Weights of a small mixture-of-experts language model, trained from scratch on English Wikipedia.
Size: 13 layers, width 192.
Experts: 32 experts in each of 12 layers, 128 squared ReLU neurons an expert, 1 pick a token, a shared expert of 256 neurons.
Below are experts of layer 5 (counted from 0) of a mixture-of-experts language model. Rows are named router (the router's row for the expert), up (a neuron's input weights, with its number) and show model dimensions 160-191. Each number is 50 + 15 x the weight over its row's rms, rounded and kept within 0 to 99.
After each expert's rows: a language model's description of what the expert responds to; "comes after" lists some tokens at least twice as common just before its tokens as in all text. This comes from a sample of Wikipedia text that the model never trained on. Tokens count by the router's weight.

# expert 1
router:68 52 71 38 64 59 37 28 30 34 48 53 41 55 46 82 40 54 39 39 64 59 36 50 43 44 57 48 33 39 38 31
up0:62 23 19 49 76 61 64 58 42 51 48 57 77 71 68 56 38 53 57 83 69 82 38 43 60 41 65 60 66 46 52 34
up1:60 56 53 48 68 25 34 31 43 74 66 66 60 61 48 66 33 54 35 37 47 77 47 67 35 72 52 61 45 38 29 45
up2:59 62 57 68 66 37 62 32 57 71 53 69 23 62 27 64 40 75 63 41 54 77 64 63 35 35 58 52 61 58 60 18
up3:67 60 54 44 69 66 31 22 64 73 40 70 58 10 37 43 70 23 65 54 60 58 50 57 78 49 58 32 18 56 43 38
up4:38 60 64 37 57 50 67 36 45 50 82 38 83 50 37 88 41 55 28 61 46 53 64 87 52 15 54 51 49 32 58 32
up5:37 65 55 80 35 49 70 28 24 66 52 62 28 41 61 30 74 28 32 48 42 72 33 45 53 34 28 42 52 54 65 60
up6:42 23 42 40 55 65 59 42 42 47 33 51 54 73 69 33 61 53 22 41 43 47 48 41 52 46 82 78 38 37 73 64
up7:22 54 41 64 39 51 67 62 58 49 50 64 22 46 43 60 61 38 35 50 42 55 25 34 38 66 47 44 59 47 71 44
up8:33 56 44 49 18 65 53 33 57 26 47 45 50 35 22 29 56 27 41 74 35 38 86 47 55 49 53 59 47 39 51 57
up9:49 40 87 45 59 27 66 32 44 68 38 56 53 38 51 30 50 44 73 39 46 39 70 85 72 55 46 32 55 39 32 83
up10:34 71 39 60 42 52 26 59 38 32 38 84 33 52 44 59 62 45 35 44 70 60 38 55 35 64 43 27 78 60 59 47
It responds to: Single capital letters inside acronyms and Roman numerals, plus institution head nouns, such as FIFA, WWII, Eton College, Stadium.
comes after: "A", "I", "E", "S", "R", "O"

# expert 13
router:60 59 70 50 28 53 76 16 41 40 45 61 35 65 37 46 44 33 69 76 39 64 74 40 67 77 53 84 28 50 51 44
up0:51 45 54 56 48 51 51 60 31 37 59 30 29 58 10 68 63 55 34 54 36 42 58 53 55 56 38 47 83 24 47 28
up1:40 47 46 71 72 60 47 29 42 58 58 84 43 67 52 46 51 32 75 71 50 43 44 30 50 27 33 53 78 28 63 13
up2:55 32 25 57 29 32 48 33 74 41 77 67 49 56 34 55 49 53 64 71 75 57 55 64 60 62 45 64 29 64 39 58
up3:60 35 60 59 55 78 17 40 43 26 52 31 52 52 27 47 41 57 48 54 39 69 79 46 57 42 36 46 48 40 40 68
up4:33 57 61 35 49 68 44 40 51 33 44 51 35 42 70 60 26 52 65 42 55 53 58 32 40 70 68 63 57 48 27 44
up5:54 53 76 45 47 33 61 54 56 74 64 44 52 53 43 58 58 33 65 50 53 88 52 19 32 78 61 54 48 34 42 46
up6:47 33 66 55 61 62 55 51 50 54 29 65 39 58 62 46 77 46 57 83 44 52 46 47 42 61 32 49 31 39 54 60
up7:58 56 19 52 58 46 40 65 70 62 50 53 54 11 67 53 96 13 63 65 51 29 46 55 56 45 40 53 61 55 26 61
up8:73 72 89 42 31 71 56 29 25 49 60 22 51 58 33 40 44 86 67 69 30 26 69 54 44 77 47 31 39 49 26 47
up9:51 48 57 26 61 56 52 43 59 34 32 65 58 53 46 33 33 42 65 56 37 47 69 45 37 07 20 59 42 29 56 40
up10:36 62 34 69 75 52 45 64 46 44 51 54 78 40 62 35 72 32 70 40 53 51 60 55 49 67 28 24 44 59 40 61
It responds to: Word-initial s or se pieces after a space, such as session, serious, skyline, synonym, and bare spaces before a following word.
comes after: " ", " a", " in", " re", " con", " the"

# expert 21
router:46 74 66 67 61 42 56 40 39 44 31 51 59 52 63 55 37 55 64 52 78 55 57 54 40 65 71 71 58 40 53 56
up0:24 50 57 53 57 69 27 39 52 52 65 45 37 60 37 48 45 22 71 55 39 48 33 54 30 44 50 44 57 39 71 54
up1:42 56 38 52 39 57 52 64 71 54 62 55 32 46 78 35 46 60 37 64 17 40 70 66 37 52 53 44 55 06 61 50
up2:61 53 37 52 81 50 60 57 41 47 50 39 56 68 26 44 53 73 63 64 41 68 51 73 27 48 40 43 43 52 27 16
up3:24 55 69 46 47 54 46 61 55 38 47 71 61 30 45 43 49 51 23 58 51 51 36 44 53 33 23 45 43 55 38 42
up4:36 68 26 54 55 51 57 50 42 42 50 69 38 54 53 29 34 74 31 51 22 50 25 38 27 19 60 59 70 52 49 60
up5:47 34 45 42 68 52 57 50 39 76 49 24 07 50 41 63 63 52 72 41 38 57 74 47 39 57 68 52 63 39 55 13
up6:60 47 45 48 43 32 62 34 61 18 41 66 33 79 42 35 57 39 72 36 55 31 49 64 52 45 73 48 32 40 83 65
up7:67 51 22 46 31 71 58 34 42 39 51 59 47 35 56 78 63 79 57 48 82 59 56 27 48 91 33 50 39 38 48 70
up8:53 68 55 76 81 53 75 52 31 48 39 46 48 49 50 55 27 51 45 45 43 57 17 58 51 32 73 54 67 24 74 41
up9:33 78 81 59 57 43 72 35 46 28 46 57 17 48 55 31 56 58 78 52 46 37 40 30 71 58 48 54 44 43 34 44
up10:32 77 44 44 44 69 85 46 51 57 62 64 31 37 51 51 74 29 49 53 39 51 55 82 67 49 36 42 44 39 27 43
It responds to: The word-final s in plurals, possessives and names, e.g. teams, Baker's, Chess, Kirks.
comes after: "s", " H", "y", "en", "ni", "es"

# expert 4
router:76 63 45 45 49 53 36 15 23 34 44 52 34 68 57 65 19 51 60 44 73 31 60 49 72 74 49 81 29 35 53 26
up0:82 41 34 62 56 41 89 45 37 42 61 48 44 67 33 51 56 57 79 32 43 38 37 51 54 40 27 69 53 52 47 32
up1:38 51 21 60 41 45 50 39 61 27 63 78 64 45 27 44 47 31 63 59 44 63 47 43 43 49 48 65 47 89 24 32
up2:44 77 38 64 71 36 56 48 50 42 16 50 80 64 65 46 35 50 51 36 46 64 50 55 39 28 49 54 09 35 44 42
up3:66 25 51 53 41 51 12 49 46 56 51 68 40 50 21 48 64 48 33 46 60 42 64 78 50 60 68 54 31 47 88 61
up4:59 47 62 24 71 58 59 52 57 48 31 53 62 43 47 59 50 39 39 51 52 50 55 68 55 40 42 49 58 33 11 36
up5:71 25 70 57 91 78 55 25 39 49 45 72 51 51 64 23 74 55 56 57 79 44 45 47 66 55 58 95 27 51 37 69
up6:39 37 44 33 49 35 61 31 43 46 58 34 73 48 52 41 33 47 35 23 41 57 67 43 27 46 49 55 25 22 71 59
up7:59 46 01 45 53 33 16 20 44 57 18 65 23 39 46 51 61 40 43 72 41 27 36 40 54 45 47 45 35 72 47 58
up8:55 31 48 55 44 10 40 52 70 65 48 54 25 59 53 44 32 27 53 65 46 38 72 47 63 42 34 46 40 45 30 57
up9:52 52 50 36 24 25 46 33 62 50 55 46 72 64 22 66 83 62 44 47 74 49 35 80 40 55 23 79 49 55 61 45
up10:42 41 32 52 47 59 30 59 65 61 52 31 73 76 42 59 42 34 49 86 43 52 68 37 59 41 52 52 49 27 65 54
It responds to: Numbers in tables, scores and measurements such as 4,250 or 14–4, plus mid-word r or v, as in Entrant, torrent.
comes after: " |", " ", "°", "′", ";", " 1"

# expert 27
router:38 50 55 16 56 58 41 32 31 33 41 71 50 76 69 65 75 58 56 72 51 31 53 62 76 48 64 61 33 38 91 42
up0:37 63 51 29 48 47 64 58 56 37 52 71 55 36 64 74 55 25 69 67 41 52 37 71 35 36 63 50 64 29 40 37
up1:56 61 42 64 62 63 54 32 67 61 36 42 40 52 28 40 58 59 72 56 32 31 66 46 51 60 36 47 41 47 49 68
up2:34 33 63 64 03 44 58 51 39 36 33 55 54 50 30 55 63 52 55 46 35 50 41 26 46 63 42 41 44 55 44 35
up3:40 53 53 14 44 57 35 50 50 56 62 32 09 60 60 61 77 59 61 68 41 61 58 60 45 65 52 46 51 38 75 63
up4:46 63 34 52 46 35 73 24 26 45 46 53 59 50 42 31 44 49 53 46 52 45 56 75 45 45 50 60 36 33 42 47
up5:50 58 62 50 66 64 68 55 33 53 29 73 47 69 54 62 45 74 50 50 50 40 41 48 50 48 53 50 47 52 51 40
up6:55 49 42 61 81 36 43 60 46 46 48 88 73 51 70 52 62 51 53 60 33 52 53 52 53 59 58 49 61 53 61 56
up7:49 92 49 52 30 53 52 52 23 49 28 68 50 42 70 44 57 41 54 69 53 38 33 69 75 52 57 70 36 58 68 40
up8:86 58 40 43 47 61 56 51 77 61 46 69 53 46 73 25 69 51 52 37 66 87 24 39 29 64 45 19 15 51 69 68
up9:44 49 58 45 57 62 50 51 15 70 46 69 61 47 52 67 54 47 58 62 36 66 30 41 34 75 57 31 34 55 45 52
up10:07 48 43 58 45 41 47 59 05 81 55 48 46 71 68 55 43 71 70 36 47 39 40 37 59 32 38 41 29 28 61 45
It responds to: Single letters and short pieces inside transliterated South Asian, Turkic or Arabic names like Pakhtunkhwa, Akhundzade, Bahirat, plus accented characters.
comes after: "k", "d", " B", " Z", " D", " Th"

# expert 12
router:57 40 71 67 70 56 15 28 50 41 70 52 53 48 61 76 25 29 27 87 38 58 57 28 37 64 43 53 38 72 82 59
up0:57 38 62 44 36 48 34 43 70 57 59 37 53 47 84 56 34 38 46 58 46 78 38 40 39 52 52 36 43 28 48 38
up1:44 42 68 75 07 35 43 50 26 47 62 64 65 80 76 41 52 35 51 51 46 66 32 32 46 51 60 51 29 41 33 68
up2:24 16 53 49 21 47 69 50 38 57 68 43 64 38 57 64 55 49 49 75 36 56 36 39 44 59 54 60 25 70 37 54
up3:54 42 38 52 29 50 41 25 11 73 46 63 57 45 55 66 55 66 42 55 50 37 61 56 54 37 37 71 67 65 55 65
up4:55 58 77 67 68 62 39 25 46 50 60 44 46 43 73 53 57 25 40 67 51 57 42 52 22 28 42 44 38 39 51 43
up5:58 55 43 52 56 68 47 77 20 29 46 51 32 57 12 58 56 35 34 73 34 36 49 32 63 48 66 69 55 51 39 55
up6:60 72 55 41 66 49 43 34 53 55 63 40 42 41 28 82 39 37 70 56 53 63 62 79 36 57 64 55 37 43 40 64
up7:63 24 65 65 76 47 49 43 47 63 48 59 58 62 55 46 46 50 40 60 38 34 58 57 46 73 76 56 61 70 62 32
up8:64 68 76 81 73 52 56 71 83 30 49 62 41 36 47 24 52 71 53 77 36 42 38 49 53 52 55 43 21 85 30 56
up9:74 51 59 55 52 42 64 64 80 52 26 35 36 36 47 62 46 56 56 59 42 45 61 35 70 46 42 49 43 49 66 67
up10:83 62 47 51 91 48 20 60 19 45 49 77 64 40 59 67 54 42 31 87 59 46 56 40 43 48 33 76 53 23 85 27
It responds to: Auxiliaries and verbs like be, been, was, are, became, and pieces after is or be, e.g. isotope, behavior, believe.
comes after: " was", " be", " is", "li", " not", " were"

# expert 14
router:69 50 40 28 52 63 57 41 58 31 58 41 58 29 27 31 24 31 61 67 37 69 50 59 39 70 38 75 30 77 15 52
up0:73 67 38 50 63 58 53 34 53 25 66 67 53 58 34 55 66 54 23 15 57 61 42 71 52 60 52 53 40 48 56 43
up1:55 43 58 21 58 45 29 34 59 57 52 65 36 30 64 44 66 74 47 51 47 47 60 46 53 47 44 66 46 65 46 60
up2:50 53 77 60 48 47 51 58 75 47 43 54 64 29 44 31 26 46 37 55 19 65 59 28 63 59 20 84 53 36 54 45
up3:63 52 84 56 55 29 46 16 51 65 58 48 37 38 56 57 45 53 44 64 53 30 32 43 65 67 43 45 72 34 49 49
up4:59 20 68 44 72 13 57 59 33 49 50 66 78 51 59 52 60 63 40 60 31 87 61 55 55 55 42 60 54 45 44 37
up5:58 42 53 38 59 79 32 38 56 57 52 41 58 49 49 75 33 74 52 74 46 56 50 34 39 43 38 39 51 49 60 56
up6:41 48 55 34 31 84 66 56 58 27 45 41 63 69 42 69 67 70 43 42 64 58 72 43 45 69 31 60 60 68 74 51
up7:61 51 41 32 16 45 61 33 52 67 48 36 33 60 66 68 63 38 60 49 57 37 44 46 48 65 43 34 42 52 15 69
up8:69 53 42 35 49 55 36 34 67 66 13 61 56 56 38 45 45 66 60 36 52 46 62 48 52 45 55 52 46 44 54 51
up9:46 38 45 35 79 45 39 51 30 60 22 34 50 57 48 71 59 49 57 57 48 33 51 36 49 52 63 83 74 57 49 41
up10:32 54 52 66 31 50 51 47 61 44 56 56 49 39 30 44 81 27 46 31 42 32 44 75 49 51 43 71 55 46 48 46
It responds to: The article a or an, number words such as two and several, and commas, often in appositions like "born at Freston, a small village".
comes after: ",", " is", " as", " was", " and", " with"

# expert 25
router:40 54 67 46 17 60 46 33 40 47 58 48 21 47 58 61 24 13 49 31 44 53 31 48 92 48 69 53 36 45 55 46
up0:45 28 34 55 65 26 57 44 45 62 35 31 40 34 73 46 52 72 48 49 64 59 76 47 63 42 22 41 65 54 64 59
up1:53 52 61 53 33 30 63 62 32 33 35 57 50 48 65 21 72 65 78 58 35 53 44 28 65 47 34 73 47 46 43 54
up2:64 54 56 45 26 51 38 48 47 71 40 49 74 86 71 26 21 66 57 38 46 41 40 48 51 30 49 24 49 32 32 48
up3:43 56 65 62 37 59 42 86 49 38 38 59 53 51 52 75 39 55 44 54 53 41 34 68 57 32 54 29 56 36 35 40
up4:69 60 32 41 62 50 40 47 38 58 72 24 52 63 71 47 47 57 54 57 72 53 24 40 40 44 61 67 64 30 53 58
up5:66 44 24 61 27 35 72 42 55 33 60 47 02 46 49 42 27 23 69 42 67 63 59 18 68 55 60 56 39 43 67 65
up6:51 36 69 20 75 44 37 61 25 68 56 76 40 59 74 59 80 33 38 70 41 69 59 65 70 61 74 29 31 61 71 69
up7:51 79 32 33 41 41 46 49 34 51 36 60 26 59 47 32 37 26 21 39 70 54 71 62 90 49 78 38 12 35 47 30
up8:55 55 55 72 32 59 40 76 70 51 37 41 40 68 40 59 52 36 65 80 66 66 39 59 49 21 76 41 02 31 48 14
up9:20 35 51 42 70 47 70 67 79 49 43 33 58 86 53 36 58 49 48 39 28 64 61 33 59 45 32 31 10 39 42 41
up10:74 64 21 53 36 49 59 67 56 66 33 69 52 53 66 53 48 50 46 66 53 44 52 52 82 32 33 25 74 47 60 69
It responds to: Prefix and middle pieces such as ex, de, con, and fragments like connector, confirmed, majority, Frederick, conducted.
comes after: "re", "c", "e", "com", " con", " De"

# expert 10
router:68 55 49 15 35 70 37 19 60 28 65 33 48 63 37 36 58 15 33 42 47 39 36 55 67 72 90 47 39 53 55 35
up0:49 45 54 49 64 74 52 61 31 63 69 49 44 50 50 64 55 55 69 59 61 32 67 50 33 87 76 27 89 64 34 53
up1:49 60 42 30 31 69 34 36 48 38 65 55 73 77 62 80 86 41 51 58 56 69 28 38 54 45 68 73 42 44 41 28
up2:30 48 53 44 62 38 17 59 19 48 61 57 39 80 36 52 47 44 40 45 58 70 46 60 56 37 53 54 21 35 67 66
up3:44 75 44 53 64 45 51 20 67 63 66 34 51 43 42 47 40 63 15 24 57 85 58 48 66 62 53 43 61 60 35 59
up4:54 69 60 59 67 62 52 26 34 55 70 14 48 53 27 51 57 57 57 66 51 51 43 50 24 62 30 44 76 47 72 30
up5:59 32 41 48 43 81 51 44 53 45 59 50 46 77 29 37 24 42 51 43 76 60 46 59 66 51 72 44 25 27 57 61
up6:64 24 50 52 50 55 31 29 51 66 51 54 60 72 65 52 89 42 33 64 67 47 36 31 39 38 39 43 34 40 55 27
up7:46 54 48 66 50 65 00 75 60 34 57 58 37 41 49 59 39 35 40 68 48 62 64 77 48 48 41 27 48 39 30 47
up8:75 34 54 73 76 66 40 23 41 37 40 52 67 66 61 42 66 34 59 20 37 42 47 66 47 42 74 57 54 59 51 23
up9:37 39 37 41 57 32 54 60 74 43 62 30 20 32 54 53 33 69 30 59 66 25 51 48 47 44 39 30 21 80 17 23
up10:42 31 48 69 58 40 86 39 43 58 58 23 66 36 37 41 32 40 45 47 73 60 50 68 52 71 71 63 60 71 32 51
It responds to: The letter c or C, prefixes like inter, pre, re, co and other word-initial pieces, as in coalesced, Cisco, arrival.
comes after: "s", " In", " in", "al", " a", " National"

# expert 28
router:42 55 32 43 27 57 35 40 30 27 65 82 59 53 43 70 61 53 36 36 74 20 50 63 53 66 75 53 34 49 49 63
up0:73 54 81 44 68 45 35 25 45 48 50 75 60 65 34 47 69 65 53 45 86 50 45 66 42 68 52 43 41 41 55 52
up1:46 32 45 57 46 49 53 40 53 55 44 72 88 47 32 49 44 46 64 64 54 37 35 44 74 58 60 46 51 70 35 43
up2:30 46 46 51 36 52 56 68 48 79 48 32 35 49 41 60 41 58 35 33 70 30 54 50 65 36 42 37 47 74 51 56
up3:70 36 56 66 60 44 32 17 32 54 62 81 49 43 48 31 45 46 67 16 47 63 57 72 42 59 75 49 35 55 66 66
up4:38 36 29 82 64 63 67 54 78 55 48 70 47 61 54 33 60 63 41 51 52 52 50 59 83 54 43 81 42 45 42 34
up5:29 50 51 31 40 41 48 73 30 67 52 49 64 74 72 42 85 27 36 41 33 49 47 31 37 71 77 27 57 61 46 03
up6:51 50 41 85 46 35 48 59 35 64 44 73 58 30 34 38 53 51 57 53 59 51 46 60 50 57 53 66 48 76 35 47
up7:65 34 35 43 34 59 26 77 39 50 37 38 32 67 46 37 14 51 50 66 67 41 57 77 60 67 71 68 33 24 58 59
up8:69 44 54 34 63 67 51 47 91 74 43 42 24 50 69 44 56 37 54 57 46 52 18 62 42 35 50 69 61 52 32 42
up9:60 44 37 23 51 52 42 31 48 42 67 65 62 56 11 68 49 48 36 34 67 48 44 57 32 49 46 45 38 48 61 49
up10:74 56 46 51 49 43 35 47 41 41 36 44 53 25 26 47 45 73 50 63 57 22 71 30 42 62 62 32 50 66 67 70
It responds to: Wiki heading marks such as == and ===, the letter k in names like Turk or Novak, and some periods.
comes after: "\n", "s", " also", "History", "ran", " career"

# expert 19
router:52 51 52 65 50 79 59 44 52 57 73 67 40 66 52 38 43 29 15 60 45 35 41 49 72 56 62 64 25 61 68 45
up0:39 72 87 33 54 58 73 62 41 49 51 74 69 37 51 64 41 67 41 62 55 38 36 56 43 22 66 59 50 71 53 55
up1:17 36 55 57 28 63 61 64 54 40 53 43 46 27 52 63 66 67 56 47 55 44 61 41 59 39 28 48 56 60 42 47
up2:46 63 42 83 53 45 84 60 38 40 44 61 50 32 51 29 78 23 46 43 70 28 71 58 32 54 42 57 18 49 59 50
up3:68 71 38 50 89 48 49 62 59 88 55 27 43 72 52 50 28 61 32 57 41 51 66 35 55 66 68 74 42 49 64 41
up4:54 37 65 43 63 64 65 45 36 58 48 42 61 49 61 66 80 48 31 69 43 65 29 55 65 41 56 71 64 52 45 40
up5:30 63 68 57 38 36 60 56 66 32 53 34 17 47 66 44 62 66 53 44 51 32 23 74 35 59 77 58 61 77 51 58
up6:61 47 41 41 28 53 52 53 45 53 27 56 46 40 53 61 21 44 61 59 91 63 70 59 49 51 35 82 43 66 44 74
up7:63 52 63 44 14 57 28 46 75 66 40 31 60 66 43 41 52 44 70 75 59 50 74 57 41 68 34 31 49 50 79 48
up8:51 61 67 31 51 46 56 52 35 68 34 52 42 55 54 33 37 54 36 44 49 49 49 74 59 48 58 40 72 42 41 74
up9:58 52 44 62 89 39 42 76 45 62 47 35 56 44 63 53 41 76 56 62 77 52 50 43 21 53 14 45 41 60 35 38
up10:54 63 72 73 45 50 34 63 63 54 65 78 56 55 46 45 65 42 39 57 20 17 66 34 62 61 70 53 41 46 48 68
It responds to: Function words such as of, the and for after nouns or prepositions, as in collection of, thousands of, to the.
comes after: " of", " in", "'", " to", " for", "ing"

# expert 26
router:61 31 62 48 34 56 34 45 18 18 82 46 50 66 39 28 42 49 33 62 59 49 76 47 42 68 69 51 44 43 45 45
up0:63 51 40 33 71 30 44 35 82 48 36 54 29 46 61 32 38 72 54 47 62 32 60 50 63 49 64 52 43 57 34 25
up1:46 58 66 53 39 48 56 60 74 58 71 45 54 51 39 77 11 74 35 54 36 47 47 48 62 53 28 55 64 29 31 49
up2:73 69 58 49 43 50 65 48 45 53 53 74 68 47 63 39 79 49 33 33 35 57 66 89 52 36 75 57 43 75 78 33
up3:73 74 27 87 65 56 50 52 58 59 29 43 64 38 75 29 55 55 65 53 76 49 30 33 48 85 47 63 49 36 27 22
up4:21 37 67 62 21 56 53 59 66 51 46 43 67 60 61 88 51 70 25 40 62 63 39 76 64 35 62 50 32 63 38 47
up5:41 58 47 23 65 38 57 63 42 47 53 72 37 62 48 40 43 42 62 64 29 46 33 25 66 63 53 49 50 37 61 53
up6:48 38 38 78 83 44 28 64 48 25 63 61 51 44 77 46 50 51 46 46 69 51 21 36 65 42 60 72 52 60 66 41
up7:54 45 46 75 52 60 55 36 15 59 40 50 37 57 56 39 51 65 82 60 78 59 52 34 38 50 37 56 44 40 31 55
up8:58 44 58 55 62 39 38 54 35 44 37 42 66 57 42 23 34 39 61 61 50 72 73 24 58 45 61 42 59 55 46 43
up9:54 62 41 26 46 50 40 74 29 30 54 56 34 34 72 45 56 55 52 33 62 51 79 42 67 52 61 54 80 60 60 41
up10:62 42 61 42 74 70 42 43 47 39 58 92 60 34 46 27 54 59 50 68 43 44 68 45 56 63 40 44 63 53 47 49
It responds to: The prepositions at, into, from, plus pieces inside words and names, such as acad|em|ic, Coor|d|inates, crow|n|ed.
comes after: "er", "ce", "on", "al", "hi", "um"

# expert 5
router:59 79 52 44 79 60 40 47 73 31 37 42 48 40 65 56 32 31 49 61 53 70 49 50 42 44 37 59 44 62 51 54
up0:59 60 45 39 75 44 54 64 54 44 36 84 67 54 58 49 81 78 35 57 52 36 53 35 19 47 51 55 52 84 28 35
up1:49 53 54 72 60 31 30 68 56 52 50 59 78 69 35 42 27 59 55 61 47 73 33 48 27 47 40 36 41 37 71 54
up2:45 47 57 46 48 81 55 43 71 42 56 34 73 61 55 30 62 67 55 56 29 63 36 23 83 76 52 44 55 54 34 41
up3:63 40 59 53 54 39 53 43 56 53 53 36 30 24 40 52 46 23 43 55 41 30 21 63 81 55 74 78 40 47 70 47
up4:71 79 50 49 45 51 38 46 54 65 36 47 27 30 57 54 67 42 55 24 38 53 17 29 60 35 56 80 57 44 48 34
up5:05 47 38 58 74 62 06 37 38 45 42 37 76 27 49 43 61 68 42 64 31 47 37 61 19 42 44 56 40 48 51 64
up6:38 39 44 35 43 82 74 47 61 41 40 48 54 24 59 50 60 47 40 69 51 35 41 64 75 38 56 54 28 96 29 54
up7:57 60 25 45 24 53 64 21 36 63 44 65 41 60 38 45 59 23 51 37 45 41 56 63 45 57 42 40 43 53 60 59
up8:72 49 41 31 50 32 56 46 59 35 58 56 35 93 57 55 59 73 65 72 73 47 29 32 47 54 21 41 64 29 63 47
up9:30 77 66 51 40 66 53 33 61 31 45 37 39 52 46 29 59 61 67 42 45 59 56 63 65 50 77 55 67 27 31 64
up10:60 41 55 62 54 55 63 52 50 41 63 68 58 44 33 60 65 59 40 30 57 53 40 36 58 54 48 46 44 52 55 60
It responds to: Opening quotes and "The" in song or album titles, title words like New, Best, Black, and "the" in ma|the|matics.
comes after: " Ma", " ma", " pa", " Pa", " Ch", " Qu"

# expert 16
router:48 86 83 44 46 35 53 12 59 39 29 38 70 42 38 64 32 38 55 44 37 33 31 37 93 66 46 59 36 52 66 62
up0:64 72 32 43 34 14 75 43 44 75 43 29 44 48 64 54 54 59 70 64 90 53 28 68 61 43 72 37 67 23 45 49
up1:33 62 32 43 28 59 41 40 50 47 49 51 48 65 44 81 45 41 24 43 58 45 55 47 38 17 55 54 34 44 56 62
up2:63 47 20 28 40 57 45 48 61 49 61 74 54 48 40 62 48 37 47 29 54 39 48 66 90 54 31 58 55 46 69 83
up3:68 43 39 54 52 47 52 69 37 29 64 63 56 64 38 40 54 43 40 51 27 38 18 25 62 47 32 40 42 38 37 33
up4:38 61 64 34 56 48 32 32 72 54 48 55 47 76 43 48 75 41 33 40 60 62 42 43 41 44 77 43 26 60 52 52
up5:49 61 51 88 37 55 47 28 60 14 30 59 44 31 20 51 14 48 36 30 54 59 58 58 74 59 64 55 59 35 26 50
up6:28 67 47 63 15 43 62 59 62 51 50 68 44 40 65 26 45 26 60 52 46 32 68 79 98 52 68 54 54 44 44 74
up7:32 60 54 24 56 63 67 61 49 34 61 64 57 64 63 60 63 34 54 54 47 24 60 67 68 38 29 60 24 69 66 35
up8:52 51 74 30 72 42 58 42 68 56 43 48 44 57 60 40 46 10 48 30 33 66 53 59 44 54 48 34 46 56 47 51
up9:40 57 25 37 52 49 21 38 68 39 44 30 32 38 58 37 58 52 39 65 48 52 25 54 44 59 39 70 51 70 81 61
up10:40 31 41 41 47 47 58 20 53 50 40 43 42 66 62 73 44 44 63 74 69 59 37 55 34 96 45 63 49 49 33 37
It responds to: Single consonant pieces mid-word, mostly n and g, in names and verbs, such as Grinder, Prince, planned, emerging.
comes after: "ri", "im", "i", "vi", " E", "o"

# expert 15
router:46 59 67 72 36 88 53 52 43 41 51 61 57 56 64 57 52 27 63 68 77 65 41 56 57 58 48 49 51 75 62 49
up0:85 60 50 51 57 44 40 36 45 57 50 56 33 51 24 66 76 44 20 29 40 53 49 47 63 50 64 52 55 59 82 49
up1:43 84 43 56 33 39 57 46 66 44 84 54 64 45 71 57 46 56 33 61 83 54 67 48 55 39 86 31 43 39 55 55
up2:36 42 40 52 35 58 80 53 54 57 76 41 47 45 62 48 60 50 45 68 63 67 42 44 64 53 32 39 56 25 40 39
up3:61 48 64 10 23 60 82 43 35 66 35 47 28 56 47 37 62 36 46 79 55 48 35 44 83 73 60 65 51 76 50 22
up4:62 28 36 52 18 47 62 33 48 54 82 81 19 52 46 28 31 53 65 58 59 66 39 64 44 22 69 66 43 52 57 58
up5:35 17 45 56 66 36 46 62 50 53 50 58 52 58 27 57 60 11 54 33 67 31 26 54 51 77 53 77 52 44 55 61
up6:40 66 48 62 75 70 41 62 22 63 39 35 58 57 31 57 33 40 42 45 42 44 54 44 70 64 47 60 57 49 29 48
up7:49 55 59 65 43 67 35 46 26 45 52 21 25 27 66 48 44 45 64 58 65 57 67 55 75 49 30 45 62 52 63 42
up8:58 58 62 41 43 17 55 53 47 65 27 63 48 63 78 48 41 69 60 61 76 38 35 46 64 41 47 66 62 38 43 57
up9:60 59 48 66 80 57 31 31 63 34 54 37 43 60 51 65 48 52 47 47 22 28 48 46 82 81 36 49 59 36 39 62
up10:52 45 49 64 48 50 47 48 51 36 47 49 56 64 53 52 62 70 35 21 62 46 38 33 36 34 54 38 81 53 32 38
It responds to: Line breaks, dashes and bullets opening infobox or list fields such as "- Country:", "• location:", plus table-separator dashes and coordinate numbers.
comes after: "-", "\n", " (", " /", ":", "|"